Below are experts of layer 6 (counted from 0) of a mixture-of-experts language model. Rows are named router (the router's row for the expert) and show model dimensions 128-255. Each number is 50 + 12 x the weight over its row's rms, rounded and kept within 0 to 99.
After each expert's rows: "raises" lists some tokens whose logits its average output raises strongly, later layers aside. This comes from a sample of Wikipedia text that the model never trained on.

# expert 111
router:72 64 48 44 47 37 48 47 67 51 35 39 34 38 46 52 23 59 41 41 66 51 57 50 52 63 57 48 52 36 56 27 46 42 31 44 55 37 30 48 54 74 48 50 50 44 46 50 65 30 65 57 47 46 23 02 43 49 49 60 59 25 51 36 44 44 52 51 55 52 61 40 51 31 55 38 49 55 58 34 40 33 38 43 34 61 56 33 48 35 45 66 18 77 47 43 29 48 62 51 54 58 47 47 64 68 56 60 38 34 38 61 53 54 33 56 50 44 76 55 60 55 43 32 49 63 57 41
raises: "ies", "it", "ious", "red", "ing", "ies,"

# expert 75
router:37 49 58 46 37 36 66 66 53 39 38 54 53 45 66 37 53 64 29 49 57 43 35 61 64 57 55 56 62 42 51 69 42 40 53 46 55 47 39 48 53 33 50 52 64 50 45 32 64 33 77 58 58 56 40 49 58 65 40 65 25 16 61 66 49 49 72 60 70 46 55 47 61 49 44 52 44 46 55 57 28 33 47 45 36 48 52 46 61 44 54 62 59 80 60 48 58 54 58 41 50 33 44 46 32 45 47 63 40 24 18 43 52 52 43 57 66 37 61 72 51 56 33 49 41 51 58 26
raises: "the", "vil", "ric"

# expert 76
router:54 48 64 73 45 35 64 50 44 66 21 44 63 44 36 54 43 54 40 43 26 38 54 57 54 70 46 43 40 61 48 56 66 11 37 48 53 36 29 11 30 64 26 48 49 55 43 41 56 71 60 66 55 64 32 51 59 37 51 58 48 39 61 58 52 57 69 55 50 48 48 42 46 50 30 64 43 39 38 47 36 33 63 39 33 52 37 43 35 52 52 65 47 37 47 41 45 45 50 44 47 51 46 33 54 60 62 56 43 42 35 48 34 62 38 68 62 41 61 64 45 65 46 70 55 62 55 38
raises: " to", "ry", "–3", "rich"

# expert 80
router:57 38 49 60 19 33 61 53 68 54 32 43 52 57 54 55 47 44 40 46 41 55 69 56 61 60 80 33 50 40 76 37 52 56 45 60 39 37 37 36 59 58 38 64 55 63 41 47 70 44 77 46 57 59 32 31 52 62 46 50 55 33 45 53 60 38 48 55 49 39 84 54 73 40 26 55 53 48 62 45 37 45 53 28 58 50 71 43 65 32 50 63 42 56 56 52 47 57 72 38 50 34 49 40 51 63 51 39 56 39 43 51 52 36 69 57 53 46 49 54 48 38 53 44 41 51 28 38
raises: " of", " in", "ed", "s."

# expert 67
router:75 44 67 58 54 33 80 51 64 44 40 43 59 50 60 47 48 50 15 30 45 49 39 36 62 51 88 55 41 45 67 31 45 30 41 64 48 41 54 55 34 71 43 39 54 52 33 53 69 53 58 79 60 52 49 25 64 62 47 68 56 40 65 46 54 64 53 67 68 47 49 72 41 39 21 44 55 42 45 37 36 64 24 46 55 48 32 45 56 48 46 63 28 72 47 40 52 47 51 33 38 40 46 41 64 45 43 64 56 30 47 34 62 43 55 50 71 44 75 63 39 51 44 46 46 57 62 29
raises: "ib", "it", "ip", "ig", "am", "im"

# expert 61
router:50 49 70 69 17 32 43 58 60 58 48 44 44 46 81 36 45 45 46 39 45 47 32 15 47 46 80 54 52 54 74 59 49 46 39 47 51 36 36 57 68 47 60 40 59 63 31 63 57 34 68 64 60 52 56 42 57 56 68 66 43 43 44 52 42 60 54 63 58 34 71 50 60 54 28 58 60 62 65 45 54 38 64 43 55 61 51 25 47 44 39 64 44 81 28 40 54 47 72 33 49 46 39 43 40 69 51 56 51 46 32 63 42 41 43 55 58 37 67 49 57 50 37 58 48 44 52 48
raises: "ooth", "o's", "ak", "old", "u", "u,"

# expert 72
router:49 55 55 62 49 40 63 66 45 64 21 35 61 32 52 44 53 48 44 67 40 48 41 63 51 74 55 45 74 53 59 42 62 34 43 49 51 37 43 16 41 50 42 41 60 53 50 52 40 56 65 50 68 47 39 38 62 53 50 58 42 32 66 63 47 35 64 77 43 55 64 61 51 54 51 58 46 36 46 57 43 30 65 32 51 62 43 35 56 42 64 55 64 54 52 53 53 71 51 57 47 36 51 47 42 54 50 46 36 41 48 48 49 69 56 83 68 46 61 77 50 52 50 57 51 49 59 57
raises: " the", " a", " many", " several", " his", " various"

# expert 126
router:67 33 68 47 27 35 33 53 68 40 38 50 46 36 34 59 54 50 41 37 56 56 61 45 29 57 58 45 44 54 74 26 28 33 51 43 51 49 31 51 35 36 37 27 56 61 34 39 67 54 68 68 50 51 57 32 58 80 42 53 54 36 61 68 41 52 42 47 43 61 55 56 56 61 45 46 52 56 77 51 40 48 69 61 28 58 35 36 58 57 60 47 39 41 44 60 34 35 71 52 46 41 38 44 42 54 68 53 57 50 58 49 49 47 35 69 49 56 57 53 33 47 45 63 29 44 67 27
raises: "ers", "land,", "ers,", "ers'", "ers.", "able"

# expert 57
router:58 49 47 53 51 50 47 75 69 75 30 40 46 53 66 43 45 31 22 58 49 57 42 55 49 68 48 66 60 39 48 44 38 22 34 38 48 45 42 50 39 45 62 52 81 73 61 44 32 47 72 49 49 43 41 41 60 50 54 59 54 17 52 37 47 56 40 78 61 57 38 57 43 43 58 44 56 62 58 39 39 52 35 44 41 53 34 40 30 42 51 54 50 49 42 64 56 68 46 40 56 43 31 33 54 43 49 69 44 64 55 54 65 48 41 54 62 30 41 60 50 31 49 50 41 62 43 47
raises: " D", " ", " C"

# expert 110
router:36 36 45 76 19 34 64 62 56 45 41 32 56 51 79 45 36 52 37 84 33 27 47 42 67 42 60 53 43 63 48 60 47 50 28 45 49 49 38 53 72 52 42 46 51 57 54 51 62 51 51 36 57 41 40 51 59 50 57 34 52 38 42 69 68 42 62 55 34 33 67 43 57 53 29 59 14 46 47 46 32 52 63 53 41 47 60 48 51 30 66 46 31 52 53 51 32 42 64 54 58 48 34 49 29 52 58 47 56 42 50 45 40 29 43 43 65 45 77 59 52 31 57 46 23 47 43 29
raises: "s", "ric", "'s", " A"

# expert 66
router:67 49 58 49 54 24 55 60 63 52 57 62 44 68 59 53 46 45 33 61 51 58 42 19 60 67 71 58 27 51 52 40 46 34 50 55 56 28 50 50 48 60 42 38 49 75 56 34 71 47 52 58 47 55 49 26 66 45 50 67 52 37 47 44 41 61 47 64 49 43 52 59 36 30 34 41 64 27 73 51 35 55 24 44 35 42 39 34 47 42 44 62 35 80 37 34 53 37 72 35 43 54 34 31 53 38 49 61 57 39 52 57 70 52 61 44 54 33 72 64 45 50 56 42 66 65 56 18
raises: "h", "id", "n", "here", "ur", "we"

# expert 107
router:51 57 52 54 40 38 59 47 70 53 46 40 42 44 58 38 44 39 35 59 59 47 34 55 47 46 54 42 67 39 62 58 28 47 38 23 66 29 37 38 41 62 64 30 37 59 56 60 48 39 35 48 30 46 42 19 32 57 58 56 57 44 57 47 48 45 64 59 48 47 65 49 44 60 46 48 54 52 59 49 40 35 44 53 39 54 66 33 53 63 29 77 46 46 47 43 39 55 57 62 45 67 49 44 58 45 65 55 41 50 36 56 55 41 47 36 52 29 54 63 38 52 54 75 29 48 29 38
raises: "inal", "ard", "elt", "ist", "iel", "ace"

# expert 100
router:43 42 39 56 16 31 34 64 56 51 52 46 66 58 76 49 53 51 44 51 39 36 42 45 62 44 63 21 36 61 59 51 51 50 36 46 44 47 46 37 51 43 52 53 54 52 43 64 59 55 60 52 58 42 40 30 49 56 51 60 61 13 60 50 51 34 32 62 49 48 38 55 42 46 43 73 43 55 52 57 30 50 60 41 42 66 54 40 46 40 65 62 34 52 70 45 50 46 85 46 47 54 43 36 44 67 70 26 43 41 54 51 50 22 34 62 59 45 53 70 62 47 50 59 22 54 48 33
raises: " |", ",", " and", ".", " to", "\n"

# expert 81
router:55 50 68 72 30 38 53 57 74 47 44 41 57 45 60 55 50 57 44 49 33 24 60 44 46 72 60 51 45 37 61 57 62 35 45 32 59 48 54 45 38 39 29 53 60 64 48 45 62 46 57 71 52 67 31 35 63 59 65 59 64 39 56 50 57 31 37 49 62 59 64 29 46 53 32 41 49 39 48 55 53 40 42 42 40 43 64 46 55 44 41 56 56 69 43 57 28 59 83 39 48 48 33 39 42 34 48 50 37 53 50 27 41 38 45 56 60 69 54 83 32 44 43 45 29 49 63 53
raises: "ification", "ni", "rop"

# expert 89
router:74 33 55 66 28 37 65 48 69 58 38 53 56 46 62 62 50 55 40 52 47 42 51 48 55 48 73 44 57 61 71 42 64 42 38 48 41 40 42 42 48 51 41 51 52 58 42 43 50 47 43 64 60 49 42 42 47 54 59 61 58 14 58 50 42 23 30 63 57 57 71 49 50 46 26 57 30 29 50 56 42 49 40 36 51 67 72 41 78 46 57 54 39 49 59 62 36 56 77 53 49 39 43 44 47 52 64 31 46 52 45 48 42 40 63 71 68 49 43 58 69 31 63 52 43 55 61 48
raises: " of", ",", " in"

# expert 68
router:60 55 57 75 36 36 54 46 63 54 38 32 44 69 48 46 41 65 38 48 46 60 42 62 28 59 35 44 46 51 58 54 34 73 38 56 57 39 29 45 66 52 70 40 60 65 30 59 37 44 61 39 41 58 27 28 35 77 54 52 51 35 51 37 45 59 44 52 59 58 39 33 50 57 33 61 38 53 57 49 48 53 44 48 39 55 38 38 31 42 39 82 51 68 52 44 44 61 70 57 56 46 47 31 49 48 55 42 44 21 41 50 54 38 55 40 52 41 76 71 37 56 61 55 37 58 38 36
raises: "ock", "ut", "ah", "ements", "ement"

# expert 77
router:47 46 33 57 28 46 44 71 54 55 43 39 43 45 57 55 53 24 46 42 59 30 51 45 30 78 48 44 60 48 49 48 44 35 37 52 64 60 56 12 44 64 69 60 52 55 40 41 40 44 60 45 56 53 37 54 50 40 47 64 68 38 53 53 37 37 51 53 59 30 40 49 27 36 61 56 50 45 53 55 40 24 39 30 31 52 40 36 43 46 65 47 53 51 53 35 45 45 57 55 49 49 45 27 55 41 55 44 42 42 51 67 42 64 36 54 60 52 48 44 55 45 37 47 45 54 35 31
raises: " the", " its", " a", " several"

# expert 114
router:51 40 47 72 49 43 78 72 61 44 13 44 60 61 64 40 16 46 35 48 64 55 42 49 40 63 44 50 59 35 61 68 43 49 13 36 57 51 39 58 49 46 67 52 61 68 58 53 42 22 44 50 47 61 35 62 33 49 40 41 43 40 42 52 40 43 68 48 44 50 48 35 53 53 33 62 26 52 43 37 53 47 63 45 58 44 44 39 51 26 53 58 43 52 47 69 65 44 53 47 57 32 39 40 63 66 55 47 56 34 30 46 62 46 51 82 50 34 55 53 53 38 29 64 57 31 54 37
raises: "ater", " people", " others", " all", " his"

# expert 117
router:67 57 60 52 44 34 47 69 62 49 38 53 44 42 48 52 62 40 37 72 35 38 47 49 36 64 48 37 66 45 63 49 50 56 41 53 65 46 25 35 50 36 57 42 53 45 52 53 49 40 72 45 75 57 45 25 58 33 73 35 43 39 39 58 59 46 42 50 65 47 55 40 46 41 31 71 53 38 48 54 37 54 41 36 70 59 28 50 49 58 40 49 52 59 38 60 58 53 55 46 48 45 32 61 46 57 45 38 46 37 48 54 56 66 40 80 70 42 49 63 56 64 54 66 32 69 48 44
raises: " in", " on", " made", " to", " with"

# expert 97
router:43 67 66 46 59 35 60 42 63 42 34 44 36 32 60 45 48 50 26 44 54 51 45 36 53 70 65 56 66 48 56 51 34 22 42 36 51 37 54 53 48 63 58 34 49 51 41 39 54 46 75 54 61 49 39 00 49 56 52 43 58 29 55 37 43 38 74 65 45 52 52 51 57 49 41 57 52 39 52 30 27 38 45 48 47 70 54 45 67 62 47 63 34 67 45 51 37 49 62 52 65 55 57 30 53 43 58 65 58 20 37 65 66 37 24 56 64 38 66 67 33 54 34 46 39 50 56 42
raises: "am", "ak", "es", "ad"

# expert 119
router:61 40 61 56 57 36 57 35 79 51 39 44 34 46 63 40 41 47 35 41 44 63 53 29 68 62 50 56 61 45 51 49 54 26 34 41 45 51 37 61 41 62 38 62 44 61 29 43 55 40 65 62 49 48 51 47 55 72 41 62 53 41 68 54 66 59 55 79 62 46 45 63 54 48 46 43 63 54 48 49 40 49 47 32 29 65 45 38 66 30 55 58 48 52 66 64 32 27 58 47 53 49 50 39 33 56 64 66 45 32 46 54 63 50 57 61 63 56 47 57 46 27 33 57 45 49 45 48
raises: "est", "hill", "all,", "alls", " until", "h"

# expert 88
router:42 43 62 60 54 22 60 63 71 37 33 46 31 50 42 43 40 51 30 58 47 49 58 46 44 53 34 53 52 69 52 32 35 60 49 46 50 52 39 50 38 62 50 54 50 47 48 32 38 41 45 60 51 73 56 34 60 22 62 43 49 16 58 43 39 51 49 68 57 47 50 61 54 43 18 52 50 43 49 45 28 49 46 36 53 60 55 41 37 42 40 73 50 72 42 56 74 52 58 50 51 53 39 48 22 56 81 31 54 56 43 68 66 52 48 48 72 28 43 64 37 56 37 47 63 42 44 37
raises: "\n", "In", "-", "===", "The", "On"

# expert 48
router:41 33 32 61 40 40 55 50 58 36 40 41 52 47 70 56 45 37 47 46 62 54 61 32 30 65 57 49 44 40 82 49 42 50 41 51 48 46 42 46 57 51 62 47 59 67 50 54 55 38 52 64 49 41 38 54 54 64 57 56 46 47 66 62 39 63 67 56 64 44 63 51 50 53 58 49 59 47 48 39 45 33 51 36 69 52 39 38 35 42 46 69 60 66 35 25 60 44 65 40 51 59 39 44 33 68 53 71 42 45 41 43 50 37 50 72 54 47 54 66 51 52 53 62 40 46 37 39
raises: "ath", "et", "ours", "el,", "at"